From a checkpoint of a small mixture-of-experts model trained on Wikipedia.
Size: width 224, vocabulary 15790, 58.1M parameters.
Experts: 96 experts in each of 12 layers, 96 GELU neurons an expert, 2 picks a token, a sigmoid router, a shared expert of 192 neurons.
Training: a variant of SOAP for the experts, 335M tokens, 5106 steps.
Below are experts of layer 6 (counted from 0) of a mixture-of-experts language model. Rows are named router (the router's row for the expert) and show model dimensions 0-223. Each number is 200 + 40 x the weight over its row's rms, rounded and kept within 0 to 999.
After each expert's rows: a language model's description of what the expert responds to. This comes from a sample of Wikipedia text that the model never trained on.

# expert 16
router,202,246,232,192,227,208,231,220,202,128,237,185,211,180,215,156,193,133,192,202,225,175,198,232,181,242,226,223,232,300,233,125,221,188,251,203,161,144,173,262,119,176,215,193,191,193,221,213,219,209,127,212,256,203,173,166,187,255,197,209,242,188,235,236,170,241,212,237,318,207,187,212,160,195,218,202,302,134,200,155,194,274,167,235,170,223,183,303,155,282,202,197,183,193,214,117,231,173,149,242,177,196,169,159,177,207,195,204,211,115,161,259,183,176,312,337,210,209,190,198,222,184,202,207,204,195,190,203,195,192,221,193,134,216,205,199,154,250,146,124,173,207,176,228,204,168,217,165,209,237,193,218,187,176,220,204,219,184,287,192,197,229,202,187,202,234,169,124,210,235,155,202,212,184,225,225,185,194,210,208,202,152,152,353,163,218,160,194,311,277,196,203,121,219,225,239,196,251,189,225,199,199,319,207,182,189,246,183,172,166,134,173,204,224,172,266,194,209,200,197,172,129,171,184
Slashes in stat lists. Slash separators in footballer career lists like "Team / Apps / (Gls)" and player-vs-player scores, plus dashes, No, and United.

# expert 28
router,197,236,223,193,230,204,230,255,199,148,207,205,204,187,202,182,217,182,216,205,201,181,212,237,204,176,211,207,216,251,211,168,248,206,221,190,193,98,183,272,136,153,194,205,206,191,213,200,218,214,140,213,258,211,199,183,188,245,176,212,264,193,262,227,182,287,203,248,282,251,199,214,152,195,201,187,261,66,189,181,178,279,185,234,232,189,148,302,185,244,191,205,194,207,232,126,245,187,171,231,182,118,187,186,200,185,180,224,222,125,175,252,169,110,308,312,200,200,199,197,216,183,195,201,195,189,172,199,248,188,209,205,171,191,220,205,148,270,154,140,179,214,196,208,216,217,206,180,210,228,141,192,197,202,202,223,173,182,274,191,186,194,189,208,212,229,197,149,209,172,170,214,205,205,240,228,176,210,242,200,208,158,159,330,154,208,129,199,317,231,182,198,94,243,225,219,213,269,219,208,181,216,379,216,183,168,225,182,185,196,131,186,195,230,180,210,200,231,181,195,221,74,221,202
Verbs and conjunctions midclause. Auxiliaries, main verbs and "and" continuing a clause after its subject, such as had, would, was, did, and.

# expert 24
router,198,217,221,192,216,188,229,244,199,156,217,211,196,184,221,179,207,171,206,201,209,193,207,241,183,198,212,204,201,239,212,155,225,199,209,195,196,84,165,289,146,166,183,202,197,185,211,199,212,201,114,212,263,204,198,170,184,239,168,217,252,179,271,239,170,301,207,239,271,265,189,221,144,195,200,195,273,74,200,182,153,296,191,232,232,193,159,299,170,231,191,202,200,203,221,131,252,168,157,228,175,118,182,186,198,210,185,236,196,122,173,244,159,113,292,305,196,200,195,208,207,178,193,201,188,193,171,203,231,196,207,223,164,185,211,205,144,267,174,109,174,225,180,219,205,217,205,182,219,221,141,190,194,200,207,211,173,171,272,179,189,200,195,210,221,231,198,153,208,183,155,216,204,201,226,206,184,212,235,212,211,160,172,345,152,210,121,198,296,232,173,197,93,250,213,220,209,289,226,211,183,220,354,213,180,157,227,187,175,184,134,176,194,227,174,204,197,228,169,198,218,105,236,208
Action verbs and particles. Mixed group, mostly past-tense action verbs and adverbs before in/by/to, such as destroyed, attacked, beat, ultimately, into, out.

# expert 9
router,210,233,202,197,169,234,185,219,209,194,205,213,183,178,203,193,204,175,240,201,201,222,197,195,191,201,202,221,168,252,279,172,239,172,207,125,196,134,212,247,176,119,245,199,144,224,183,181,241,212,131,236,243,190,226,118,192,315,170,193,214,209,178,247,174,225,222,230,237,245,258,202,145,200,232,258,229,161,154,199,137,257,225,267,199,155,177,231,76,184,261,190,170,234,172,181,305,195,194,201,190,180,206,159,191,197,186,245,237,146,174,266,192,109,257,221,200,172,216,152,248,182,184,192,195,157,188,236,207,201,230,178,223,130,173,181,174,232,139,215,158,243,166,196,200,220,241,210,170,240,144,244,214,208,233,113,214,131,252,200,176,187,185,217,198,232,183,175,198,180,127,230,188,195,260,210,121,205,285,252,148,59,179,236,99,196,151,170,279,236,199,225,187,233,213,249,195,265,188,258,168,147,270,230,234,219,273,155,204,175,176,178,167,178,185,176,175,233,181,180,297,142,213,197
Table cell separators. Pipe separators between cells of sports schedules, league tables and statistics tables, plus semicolons separating numbers in career-total lists.

# expert 17
router,194,243,226,194,224,181,223,243,199,146,215,200,191,185,220,191,213,173,203,204,211,191,209,248,229,209,209,210,206,246,214,144,239,195,227,192,188,98,167,277,146,155,198,203,197,180,209,191,209,219,128,210,261,195,197,169,184,241,179,217,258,183,259,232,168,276,206,220,282,264,199,236,144,200,197,190,259,81,198,189,169,273,190,241,219,199,146,298,180,249,196,203,197,208,229,128,255,175,165,239,176,129,193,180,198,204,175,237,208,134,170,242,165,92,294,304,196,200,196,211,217,179,206,203,187,206,174,196,245,192,208,208,162,187,217,203,159,249,165,129,174,223,185,218,208,207,205,187,212,224,139,197,198,203,203,210,177,185,283,176,190,191,192,213,203,229,198,125,202,196,172,211,205,193,246,212,173,209,227,203,215,154,154,340,151,203,130,194,310,225,171,198,92,239,213,224,211,298,231,207,187,221,366,198,174,144,220,179,181,192,140,187,193,236,173,217,202,227,174,193,229,89,230,205
Colors, right, fragments. Adjectives like right, black, white, blue, new, plus mid-word pieces such as smokehouse, sympathetic, and stray digits like UTC+3.

# expert 50
router,153,144,219,161,251,223,270,207,253,176,183,197,225,184,212,161,243,188,266,202,234,182,217,200,229,231,248,212,191,222,228,166,210,176,190,211,220,148,158,267,205,184,170,218,175,134,192,179,245,221,220,209,208,231,143,160,167,224,163,208,253,169,192,231,229,210,205,262,202,217,190,220,160,200,227,165,261,145,241,199,195,265,182,243,195,248,150,339,144,231,233,222,174,234,196,200,197,189,168,281,200,189,209,206,217,239,162,236,250,141,145,202,85,163,279,284,177,197,207,158,190,195,209,241,223,121,170,271,241,207,214,172,164,192,210,193,92,234,130,120,194,204,210,235,190,205,212,197,186,205,231,165,196,235,210,159,195,103,227,168,165,213,152,186,209,198,217,137,140,185,210,258,217,181,158,182,176,205,232,170,196,115,203,334,180,225,221,211,271,181,242,219,168,293,200,246,235,274,237,201,211,204,258,237,167,178,248,173,197,143,180,182,141,237,187,170,162,202,141,221,176,92,191,117
First names. Given names starting a person's name in lists, credits and prose, such as John, Robert, William, Anthony, and first pieces of surnames.

# expert 56
router,196,236,217,194,227,193,236,230,208,138,221,196,215,186,203,182,213,189,206,205,203,195,200,232,212,199,202,206,212,272,220,122,239,216,219,177,190,96,170,269,151,151,191,204,208,188,204,206,200,207,122,210,243,203,192,178,190,243,184,203,262,191,273,241,183,300,202,242,265,252,190,216,136,187,209,214,254,93,197,192,167,294,186,231,234,201,132,310,191,230,187,197,193,212,227,134,244,175,170,219,187,132,199,179,209,197,187,222,198,132,168,241,153,127,299,315,194,197,196,194,220,187,184,204,194,202,163,200,245,193,203,212,173,189,227,207,135,237,202,107,195,231,175,227,212,205,211,186,212,240,136,216,199,200,199,223,163,187,287,193,184,202,188,195,201,226,195,155,199,167,192,206,209,206,248,210,182,210,219,207,205,156,173,338,149,204,145,199,298,236,169,194,104,248,202,219,214,288,257,210,185,193,368,214,165,143,229,184,183,179,138,186,196,231,171,234,198,228,172,192,239,89,236,198
For, surnames, numbers. The word for in award and act titles (Tony Award for, An Act for), surname endings like -enson, -kins, and small numbers in tables.

# expert 12
router,212,266,199,156,187,172,191,195,280,172,196,202,173,172,232,149,186,241,283,236,205,134,247,189,199,227,226,198,176,195,194,206,255,214,192,176,196,79,153,307,178,180,178,216,272,151,245,207,209,194,243,200,238,178,210,165,198,219,107,162,260,194,167,260,164,307,230,220,221,143,254,218,175,224,160,128,289,144,115,164,140,243,141,250,242,227,180,253,149,172,194,209,151,227,216,153,237,183,175,192,206,180,185,218,237,164,159,209,199,114,147,234,82,163,311,215,201,169,205,219,246,161,146,199,197,212,191,171,286,156,210,203,194,192,237,231,197,196,161,191,216,217,207,209,179,161,255,136,260,166,139,217,215,240,190,174,192,157,257,180,186,213,158,183,197,222,137,171,154,211,191,216,210,205,240,197,208,240,178,174,239,155,182,262,242,212,202,182,279,226,153,181,150,176,177,261,250,276,163,236,201,179,309,237,215,176,223,167,212,145,180,207,166,198,191,218,189,244,170,209,228,165,246,180
Name-internal syllables. Second syllables inside proper names, often after a capital initial, such as R-ob-redo, A-ud-io, B-ened-ict, G-und-ugutti; foreign names common.

# expert 19
router,168,272,199,208,251,180,224,208,238,132,259,183,218,190,242,157,178,173,172,175,153,187,268,223,199,138,226,203,198,211,194,117,220,229,241,175,211,137,171,226,195,183,198,216,218,159,227,203,221,192,162,216,181,206,188,200,206,212,195,229,293,262,216,188,102,242,208,213,299,267,164,230,173,172,209,213,257,96,182,142,172,297,183,232,169,181,171,299,181,225,165,211,172,229,195,207,186,193,163,161,223,116,224,183,204,242,123,265,200,117,191,221,170,132,286,287,208,184,196,209,209,129,196,187,206,231,174,165,229,181,181,216,162,191,256,218,124,230,143,169,190,228,158,258,242,226,218,160,241,174,181,167,205,201,197,181,176,215,244,137,154,177,159,199,218,186,227,172,240,151,201,250,179,193,179,191,223,191,258,192,229,213,121,302,174,224,155,252,251,189,171,186,122,256,231,272,234,228,252,247,167,247,305,190,132,170,251,186,148,181,128,188,197,263,169,230,172,203,201,186,237,166,226,225
Table header words. Column-header words after a pipe in wiki tables, such as Title, Season, Votes, Candidate, Score, often in election or sports tables.

# expert 10
router,202,233,220,189,227,172,248,235,201,164,207,200,198,176,206,187,203,190,208,216,202,196,190,240,188,206,206,199,204,247,225,146,220,227,217,195,189,94,172,264,147,126,204,196,202,183,210,203,223,209,111,216,239,198,198,180,183,237,183,223,263,199,276,216,162,283,203,235,268,276,185,228,162,203,196,189,261,80,191,197,158,284,206,222,222,212,142,315,179,228,194,194,190,203,205,129,242,187,163,225,180,114,186,184,199,201,172,227,194,128,163,243,150,108,322,312,199,196,192,202,216,174,191,204,183,200,157,182,252,191,208,220,158,199,217,203,128,239,163,156,168,218,171,210,220,220,212,193,231,214,142,189,198,195,200,212,183,208,284,178,190,206,195,202,211,230,183,149,203,188,172,221,210,197,248,204,177,212,244,197,210,150,172,338,161,199,145,194,316,229,180,197,104,248,213,214,223,274,243,207,171,206,337,241,168,151,228,190,183,159,136,180,190,233,176,251,194,223,170,192,225,93,239,196
Capitalized title nouns. Capitalized nouns in award, institution and work titles, such as Life, Art, Arts, Justice, Excellence, plus heading words like career.

# expert 15
router,195,230,231,194,247,194,227,246,202,148,218,203,207,191,219,193,213,175,203,199,206,183,210,220,211,186,214,209,209,243,221,144,248,197,217,194,184,106,192,284,141,154,202,205,186,182,199,197,224,214,127,213,241,197,197,177,183,249,170,212,255,191,283,230,172,273,202,238,272,273,198,220,161,193,207,212,274,69,191,182,163,285,188,232,230,201,158,299,181,223,199,200,195,206,208,131,251,188,147,230,196,120,169,176,200,204,183,233,193,147,173,249,160,127,316,302,196,207,192,195,221,181,191,203,193,203,178,186,236,205,205,213,148,186,220,209,139,247,174,138,183,224,190,211,225,230,209,186,231,215,138,208,201,203,219,228,187,201,288,187,188,199,191,207,213,218,196,154,207,180,189,210,211,196,254,210,176,216,232,201,214,152,164,340,144,205,125,200,305,249,182,200,98,249,204,218,217,290,226,210,161,199,367,221,176,163,221,184,179,174,127,193,191,239,168,214,195,227,175,199,218,88,231,206
Verbs after subjects. Main verbs and auxiliaries right after a subject or relative pronoun, such as began, provides, refused, 's, had.

# expert 33
router,179,164,194,157,213,197,194,191,241,195,225,240,243,156,213,214,240,93,152,136,135,179,210,190,172,246,235,198,275,223,274,182,187,226,236,127,273,53,167,223,132,183,235,208,196,257,222,206,160,157,217,227,217,199,204,198,170,212,161,158,178,264,220,220,177,194,179,159,223,208,235,187,99,184,197,229,195,172,229,161,191,178,185,245,188,124,234,281,189,205,185,173,192,215,205,141,216,205,166,184,218,176,136,184,190,320,209,154,264,199,186,248,152,179,256,177,174,210,189,178,209,186,201,216,155,242,147,113,182,200,212,202,187,219,228,271,181,169,178,241,234,254,182,205,122,262,194,282,214,214,162,248,146,151,220,222,85,239,276,218,202,214,176,240,244,280,205,162,267,192,196,192,191,189,252,150,176,255,184,247,185,177,171,257,171,198,225,248,234,261,209,188,158,202,230,248,249,249,142,218,294,217,233,195,158,141,196,194,207,166,216,205,146,212,184,217,189,206,232,151,139,196,151,262
Word-initial single letters. Single letters or short consonant clusters that begin a word split into pieces, often after a quote, parenthesis or heading, e.g. c., p-ioneering, D-oubles.

# expert 48
router,184,226,292,173,149,158,196,207,238,142,215,250,192,190,240,183,230,162,191,241,199,285,202,265,182,207,209,241,284,231,210,137,132,211,214,124,220,216,203,215,134,170,138,189,207,58,222,207,214,236,170,195,274,168,200,181,199,219,227,200,246,170,261,227,189,211,203,219,232,246,204,216,222,186,216,126,226,223,224,142,193,265,168,277,190,180,228,202,241,186,215,213,217,185,243,163,199,167,128,207,270,158,212,171,197,242,127,223,243,154,218,202,169,94,195,247,181,201,200,273,243,123,229,201,182,111,160,256,232,214,321,205,257,182,202,251,105,165,134,147,185,227,96,211,162,203,219,221,150,166,166,143,199,269,212,175,154,154,158,237,229,178,210,248,219,174,187,233,168,258,179,192,166,160,247,204,205,240,184,203,183,162,219,243,135,210,219,219,224,216,196,188,205,257,187,192,289,225,199,225,188,192,200,197,174,139,216,232,223,143,216,189,208,211,255,221,223,161,175,152,148,126,165,181
Verb prefix starts. Word-initial prefixes beginning Latinate words, such as re, dis, un, ex, inter, pre, as in ex-changes, en-rolling, recon-naissance.

# expert 51
router,201,219,213,193,228,201,237,235,213,143,193,191,211,185,214,186,211,185,228,210,199,184,196,253,185,189,210,199,202,258,223,135,238,216,207,194,195,103,189,301,154,148,187,204,201,176,214,197,221,202,121,210,238,209,200,192,183,244,183,228,252,191,266,218,172,275,201,232,274,259,183,240,151,197,204,197,266,67,185,191,154,297,182,250,226,195,174,331,192,219,193,189,196,207,229,125,266,176,158,226,182,116,188,178,205,203,174,219,193,135,166,244,163,119,307,310,201,194,196,200,222,181,187,201,193,195,171,181,250,200,205,210,147,191,213,207,151,250,169,149,171,223,189,225,219,239,205,190,218,215,129,200,202,194,207,205,180,206,288,183,189,202,196,211,214,223,191,127,205,196,185,216,202,201,248,211,179,215,241,203,211,156,175,323,156,203,133,193,283,234,183,192,101,250,215,225,212,277,237,204,174,235,353,220,180,172,227,180,180,172,127,190,196,246,182,211,197,233,176,193,211,90,245,195
Nouns and word endings. Nouns after of or a, and suffixes like -ment, -ors and -ing, plus football position codes DF and MF in squad lists.

# expert 26
router,201,218,230,200,213,192,231,248,208,143,205,181,197,184,214,184,204,173,204,208,203,187,208,246,187,195,199,201,209,267,232,141,239,198,218,191,185,95,168,298,151,141,187,205,186,177,202,196,220,213,127,216,252,198,198,174,191,244,173,229,244,202,264,233,167,293,204,229,266,268,182,219,143,202,195,201,254,79,189,176,163,317,179,237,217,193,155,310,165,232,202,202,200,201,217,112,233,182,168,227,178,131,201,184,193,212,183,221,206,134,170,249,167,106,297,290,202,204,195,199,206,165,205,203,197,188,179,182,261,188,206,214,172,206,225,203,162,232,161,129,177,221,171,221,213,207,205,179,237,218,144,202,198,199,202,207,171,168,293,183,192,194,187,219,204,220,192,134,211,186,166,211,213,191,246,200,183,210,250,208,205,166,176,337,145,200,131,196,283,234,180,196,102,237,220,221,212,285,223,213,170,214,362,215,178,166,225,183,171,180,117,186,192,237,176,219,196,220,164,195,215,103,236,198
Such as, acronyms. The word such before as, including, and capital-letter or brand pieces in lists and tables, such as Sony, Digital, Metro, LDN.

# expert 43
router,252,189,263,234,163,246,177,241,235,225,186,180,232,163,170,215,199,253,221,214,207,235,213,175,161,233,249,185,212,247,193,222,193,241,211,204,197,146,234,223,186,197,226,214,170,171,259,204,160,238,273,204,229,159,177,218,149,182,173,191,314,154,221,91,264,239,261,170,256,164,213,249,115,243,181,266,237,170,147,162,219,211,109,243,223,200,252,186,247,166,146,215,182,201,312,210,186,150,186,162,216,242,199,198,156,192,132,199,191,213,194,217,150,227,211,218,186,222,167,166,196,218,207,182,190,207,146,252,286,155,191,200,209,231,216,214,111,182,183,199,285,213,145,207,200,235,222,177,166,110,191,221,153,177,222,186,195,146,233,194,183,232,153,236,216,217,267,180,239,282,209,206,208,114,166,200,156,239,202,220,208,76,180,289,193,243,177,219,166,179,222,160,161,227,161,171,230,213,184,228,316,162,247,209,213,170,232,180,160,120,215,147,140,134,213,159,182,142,146,187,226,222,141,247
Century digits of years. First two digits of a year, 19, 20 or 18, after a space, dash, parenthesis or "in", as in 2015 or 1948.

# expert 44
router,203,241,223,190,241,189,233,245,206,148,208,194,195,179,215,196,215,171,210,206,201,193,206,230,195,200,209,201,193,242,221,134,234,207,206,180,177,100,177,293,147,156,192,200,196,182,204,193,199,200,118,213,249,203,194,191,188,240,178,242,252,193,264,229,161,276,203,235,279,269,192,221,161,193,203,199,267,73,191,188,159,293,190,236,242,202,153,307,168,222,204,204,194,199,230,147,261,177,159,227,178,85,175,174,186,208,182,220,185,132,167,241,165,110,320,319,196,197,195,207,216,178,181,203,189,200,180,194,246,209,205,207,162,197,221,208,136,230,172,133,174,221,174,210,211,202,209,182,215,219,146,195,194,199,207,225,174,185,281,176,185,198,186,208,212,226,181,144,208,187,174,206,211,191,229,207,177,212,259,197,212,164,167,335,143,200,137,191,284,238,176,197,108,227,221,218,214,278,244,206,171,207,345,216,175,131,228,189,173,181,130,187,189,226,180,224,198,221,170,199,207,92,236,192
Abstract nouns, section titles. Content nouns and adjectives after the, of or his, such as evidence, statistics, methods, significant, history, career, and headings like Geography.

# expert 59
router,165,138,208,199,223,294,203,171,198,247,217,202,179,207,193,169,185,248,146,210,166,212,210,253,184,283,213,166,289,200,180,166,166,229,198,143,171,192,202,241,163,213,126,256,173,158,198,206,252,205,240,221,210,170,226,159,211,215,204,262,320,231,208,139,195,140,201,210,162,102,173,178,175,215,182,218,204,179,198,162,195,169,175,219,222,227,224,122,234,190,220,257,175,237,216,158,283,170,192,247,236,203,222,159,171,141,213,153,198,147,228,145,190,223,113,250,188,157,161,199,195,173,224,257,175,210,225,220,207,192,227,110,221,252,250,113,181,188,205,228,166,271,152,170,163,265,238,176,220,217,218,203,203,216,239,200,124,197,308,281,160,220,180,227,213,227,208,179,207,153,237,243,160,146,163,109,196,210,223,207,201,168,266,135,213,195,155,222,269,180,238,205,201,248,202,170,161,201,241,240,215,181,199,157,214,168,198,200,321,116,160,213,235,163,172,244,225,253,277,133,231,148,136,218
Verb-following prepositions. Prepositions right after verbs or participles, especially to, by, for, with, from, against, as in used by, merged with.

# expert 5
router,192,213,219,190,209,203,222,235,202,147,204,193,202,179,210,191,215,174,216,213,204,196,214,245,203,214,209,204,208,255,235,147,236,204,220,186,188,95,169,289,155,150,189,204,206,177,204,205,207,197,132,213,252,203,199,186,187,247,180,221,246,208,252,219,167,285,207,211,286,259,198,217,160,203,196,195,267,72,207,182,171,296,188,243,232,208,158,319,181,244,194,206,194,204,222,123,228,179,164,227,169,133,188,185,201,196,187,221,212,131,171,255,169,100,300,303,194,198,192,217,208,185,201,202,196,191,171,198,261,184,208,212,161,201,213,200,159,239,181,131,181,221,176,218,208,209,206,184,227,216,133,201,196,194,199,213,162,188,297,172,185,205,197,204,214,219,196,137,207,194,192,212,207,196,241,225,182,209,241,202,210,161,162,343,148,203,121,196,293,254,184,202,108,254,220,216,216,281,250,207,179,208,369,212,169,161,223,183,188,190,132,197,199,220,178,219,198,223,162,195,219,80,244,200
Mixed nouns, prepositions. Mixed group: at and from before places or institutions, service/route/program/tour nouns, and word-initial pieces like Cor, Far, gar, mar.

# expert 7
router,192,209,226,186,230,199,232,254,205,137,210,200,204,182,212,201,201,171,201,207,203,190,205,226,199,199,206,210,209,244,222,144,237,211,212,185,194,96,185,304,149,147,194,201,194,189,206,202,215,203,112,211,232,204,191,188,197,252,186,220,256,202,269,209,172,279,204,232,256,258,194,214,139,201,196,211,248,83,190,184,155,312,190,236,231,188,148,296,196,243,210,199,196,204,238,138,243,180,155,224,156,111,189,181,213,209,180,225,178,128,169,227,161,109,317,294,200,208,193,199,210,187,186,201,183,200,177,174,239,204,210,220,160,205,221,208,140,233,171,147,164,226,167,226,228,195,207,188,245,216,140,207,203,203,212,220,177,172,284,168,195,204,193,201,207,227,193,152,208,171,178,217,213,192,245,211,172,212,254,204,209,158,183,340,146,206,117,194,292,241,174,198,96,237,221,220,221,279,233,215,176,211,367,211,168,170,226,187,185,180,128,183,196,236,186,212,194,227,164,193,219,97,225,202
Name and title parts. Word pieces in names and titles within sports results and listings, such as Men's, Maj, professor, Chairman, USA.

# expert 45
router,200,242,225,190,222,202,235,244,206,145,216,212,203,180,216,177,209,155,215,209,205,201,213,243,199,220,210,208,201,243,220,138,249,199,207,186,184,83,180,293,154,169,176,200,208,185,209,197,206,210,96,211,255,202,198,192,187,242,179,248,253,176,253,221,160,275,202,224,295,261,199,218,145,198,199,194,253,78,203,184,161,290,179,238,232,204,139,301,170,241,205,203,195,197,250,123,268,176,160,230,174,116,186,177,184,192,181,234,197,124,170,250,167,114,307,309,193,201,194,208,215,178,199,200,190,187,176,180,242,189,203,219,179,194,223,205,150,256,173,139,177,225,170,218,199,194,212,187,218,225,153,197,198,205,203,210,169,182,276,162,184,196,191,207,218,229,199,137,202,202,171,207,205,200,229,203,177,208,241,199,215,151,161,334,143,203,140,188,289,244,173,195,119,238,231,217,217,286,227,210,163,210,358,206,176,152,226,193,186,196,148,188,188,242,176,237,185,219,177,195,219,115,217,189
Start of proper names. The first piece of place, organization and other proper names after of, the or in, such as New, San, Mal, Civil.

# expert 32
router,205,220,217,196,208,195,221,256,207,137,216,217,197,186,222,177,211,177,212,207,208,192,209,241,174,166,210,210,208,235,194,132,254,199,215,190,195,91,160,296,152,149,181,205,202,190,207,192,207,212,123,212,245,205,198,177,183,255,180,219,253,189,254,236,173,304,203,233,298,254,191,220,152,202,195,189,258,83,185,176,154,283,181,250,215,195,164,290,186,235,203,198,192,203,223,154,235,176,157,229,168,113,206,196,214,205,183,240,181,142,175,222,164,116,313,306,193,204,200,190,210,182,211,197,192,195,177,208,242,197,204,209,153,201,213,205,151,253,152,130,173,231,172,212,218,225,207,192,225,209,140,205,196,195,204,212,185,190,278,173,189,193,192,205,207,220,186,146,206,162,169,213,206,195,253,201,185,204,249,210,203,151,174,332,137,195,130,200,303,234,179,197,97,256,210,218,216,274,226,215,177,219,360,218,181,148,209,179,187,166,146,184,195,225,188,214,204,219,172,197,221,77,237,205
Word-ending pieces, pipes. Table pipes and final fragments of words and names, such as itch, ule, ale, one, Hall, often in headings, tables and foreign names.

# expert 53
router,197,190,238,181,124,263,215,170,180,101,177,307,219,184,150,229,211,183,137,192,193,230,172,266,177,119,213,205,227,220,167,205,241,217,183,186,220,81,182,228,169,81,251,233,231,204,245,192,144,189,116,239,205,162,173,161,216,224,235,214,231,191,253,228,194,172,225,241,142,270,244,166,178,202,307,193,132,146,216,170,193,156,207,184,127,218,199,169,154,252,196,188,107,274,157,202,227,172,246,196,177,222,230,220,172,151,123,188,202,166,168,191,186,179,179,240,193,140,155,211,210,167,140,224,189,173,226,324,216,175,191,262,152,132,220,215,218,183,210,175,227,192,164,205,200,250,244,251,159,177,178,218,201,182,178,257,243,112,202,265,173,188,135,217,194,223,171,135,223,230,171,212,204,163,155,225,184,229,175,283,246,206,206,169,218,229,174,191,210,184,204,212,225,227,233,236,180,247,250,201,163,227,226,248,245,143,220,308,222,166,182,206,146,252,185,222,251,260,225,224,183,198,206,224
Birth and date parts. Born in, century digits of years after month names, and colons in infobox fields like Opened: or Date of birth.

# expert 3
router,205,222,222,193,215,209,223,216,205,148,210,203,199,184,211,181,217,168,212,201,206,186,203,234,207,200,209,205,190,250,229,146,232,204,203,199,190,102,169,298,141,169,188,203,199,182,209,191,211,208,110,209,265,210,198,172,181,237,170,231,261,176,278,230,172,278,202,254,282,270,207,209,147,197,205,185,265,79,207,182,162,295,183,239,236,216,151,297,182,263,202,207,195,207,223,140,221,170,155,230,186,131,197,181,200,211,155,236,220,132,165,254,163,132,295,313,197,193,197,198,219,186,183,203,188,193,181,197,262,197,202,220,163,179,217,213,167,252,167,132,164,217,190,212,225,229,206,178,233,231,128,201,191,193,196,222,164,186,314,187,190,199,186,214,210,234,198,154,211,166,170,220,214,196,252,212,188,213,253,201,217,156,159,327,135,198,131,193,260,254,181,197,110,247,225,217,222,282,233,219,185,198,362,206,162,155,223,189,185,191,144,182,200,234,169,234,194,226,173,200,221,117,244,196
Biographical list entries. Tokens inside list-style biographical and reference entries, such as years, "in" after "a character", name pieces, and office titles like Bishop.

# expert 20
router,198,241,226,190,232,184,224,226,211,133,208,201,201,186,222,183,216,172,207,211,202,189,216,237,193,196,214,215,204,249,227,151,227,202,211,184,184,99,170,293,145,185,196,199,209,182,210,188,202,196,127,218,260,204,196,166,191,261,181,242,258,178,268,226,170,277,202,229,279,260,193,207,148,203,201,197,248,77,200,189,155,280,194,232,222,203,150,318,175,247,186,207,198,202,231,142,232,174,164,228,170,124,186,182,196,195,182,220,192,143,171,252,167,103,307,299,202,196,198,213,211,179,182,193,187,195,159,193,245,206,208,202,148,192,215,198,152,245,166,139,174,217,179,214,225,224,207,185,204,222,132,194,195,201,206,229,180,182,303,176,183,196,193,207,211,222,199,151,201,187,160,208,209,193,229,210,178,206,234,200,215,146,159,340,148,203,119,191,265,250,180,196,95,244,228,216,218,271,232,211,162,184,370,220,170,153,224,194,187,198,134,182,191,226,176,243,197,230,168,196,210,87,221,203
Headings, table punctuation. Section markers == and ----, colons and in or during in sports rosters and tables, plus mid-word pieces of surnames and taxon names.

# expert 2
router,230,263,261,232,278,168,175,183,191,197,189,240,234,227,172,220,166,199,267,181,244,219,244,161,200,209,218,210,264,201,205,207,167,208,242,213,206,205,204,225,260,210,195,217,229,115,192,123,227,164,249,263,193,122,199,189,185,282,216,186,167,175,200,172,206,194,187,235,140,225,166,308,179,263,235,158,194,155,187,225,149,162,185,295,174,185,204,153,168,205,235,224,151,185,213,156,190,160,188,192,197,136,193,240,258,134,207,177,178,113,196,180,134,220,205,225,274,206,147,215,216,193,286,209,140,101,179,314,203,194,217,235,235,201,200,184,146,219,183,152,178,188,225,205,215,216,202,110,207,180,143,201,191,196,232,219,160,164,166,196,154,195,206,164,277,205,204,200,250,212,202,232,204,119,189,243,196,290,170,184,198,191,170,273,139,246,178,214,215,231,171,153,219,201,156,196,110,137,280,260,234,173,226,199,155,158,255,257,119,296,193,170,231,217,144,224,171,181,271,171,238,141,224,199
Past participles and verbs. Past-tense verbs and participles after was, is or a dash, especially credit labels like Produced by, Awarded by, released, announced, signed.

# expert 62
router,195,204,229,187,194,212,236,241,204,151,190,195,191,182,214,184,213,186,202,188,198,189,186,257,210,161,216,200,210,259,207,138,248,204,228,206,191,92,163,288,113,147,200,212,186,177,215,206,207,205,112,214,264,199,199,165,186,246,192,199,250,182,260,226,175,286,210,263,259,230,181,235,139,200,191,187,248,113,179,185,154,263,178,259,212,206,143,300,190,214,178,184,185,203,249,155,214,179,180,231,164,90,195,176,211,205,186,225,220,141,170,241,166,110,326,305,189,197,195,184,214,191,206,206,187,197,189,185,230,207,202,229,177,197,222,212,131,252,170,141,165,209,203,207,191,196,208,176,228,225,133,192,192,203,206,215,201,204,261,180,181,205,200,213,201,243,173,148,216,131,193,214,209,186,223,212,171,214,244,211,217,140,170,335,161,205,129,205,279,206,171,205,111,230,215,205,220,268,230,216,182,219,351,191,181,138,211,181,185,193,115,193,217,260,170,205,196,231,173,192,184,63,222,213
Pronouns and possessives. Personal pronouns and possessives, such as his, her, he, it, their, and 's, often after when, where or that in biographies.

# expert 57
router,194,217,219,190,241,189,230,224,204,130,207,200,209,182,220,177,210,173,206,211,215,194,191,253,171,204,209,210,215,246,228,138,228,211,223,188,197,92,181,292,146,156,192,199,205,174,203,201,221,214,113,213,260,205,192,167,191,240,186,223,257,193,260,222,180,281,205,234,280,262,191,208,136,197,206,200,252,98,204,188,171,296,205,239,236,193,146,315,180,239,195,203,191,204,226,119,231,173,163,226,180,141,173,186,202,197,178,209,202,129,167,253,155,96,288,305,200,198,198,210,212,193,188,201,190,195,165,187,242,208,209,209,156,196,217,201,150,234,170,130,173,224,168,223,232,223,205,194,221,210,124,199,195,199,202,215,166,191,289,175,185,196,190,196,213,222,184,137,215,186,165,210,204,197,233,213,175,207,241,203,206,157,170,328,145,204,137,196,301,246,181,195,95,257,209,221,217,260,231,208,169,207,364,216,186,151,227,181,185,182,126,196,190,218,177,230,195,222,163,195,231,98,247,191
Regions and sports divisions. Compass and region words and sports-league terms such as near, South, Middle East, Athletic, Conference, Division, Quarter.

# expert 52
router,228,253,203,178,198,235,218,210,170,251,242,237,181,134,147,226,206,215,152,184,174,143,216,238,161,199,201,271,184,219,222,259,123,193,245,196,302,162,161,286,106,193,209,231,197,174,209,219,231,233,168,140,224,197,227,273,231,296,178,169,185,168,243,283,148,173,229,196,234,178,165,249,175,200,219,156,186,128,228,158,180,314,218,196,185,161,191,216,179,115,230,257,187,196,248,135,227,190,152,219,255,212,204,195,235,219,169,245,168,140,221,227,139,219,260,258,239,215,190,160,220,121,147,186,164,175,185,191,201,162,219,194,176,185,238,148,209,215,158,245,260,256,219,176,134,195,258,192,167,219,159,209,200,190,154,205,140,230,182,171,102,247,130,202,193,216,209,165,228,167,228,229,214,208,225,204,145,237,157,221,193,182,224,286,170,178,184,158,270,271,218,221,203,233,253,236,214,247,190,206,181,191,326,226,227,126,246,198,188,219,163,178,210,129,194,188,225,212,154,148,173,130,196,134
Coordinating conjunctions. Coordinators joining list items or clauses, mostly "and", also "or", "but", "&", and semicolons separating names in lists.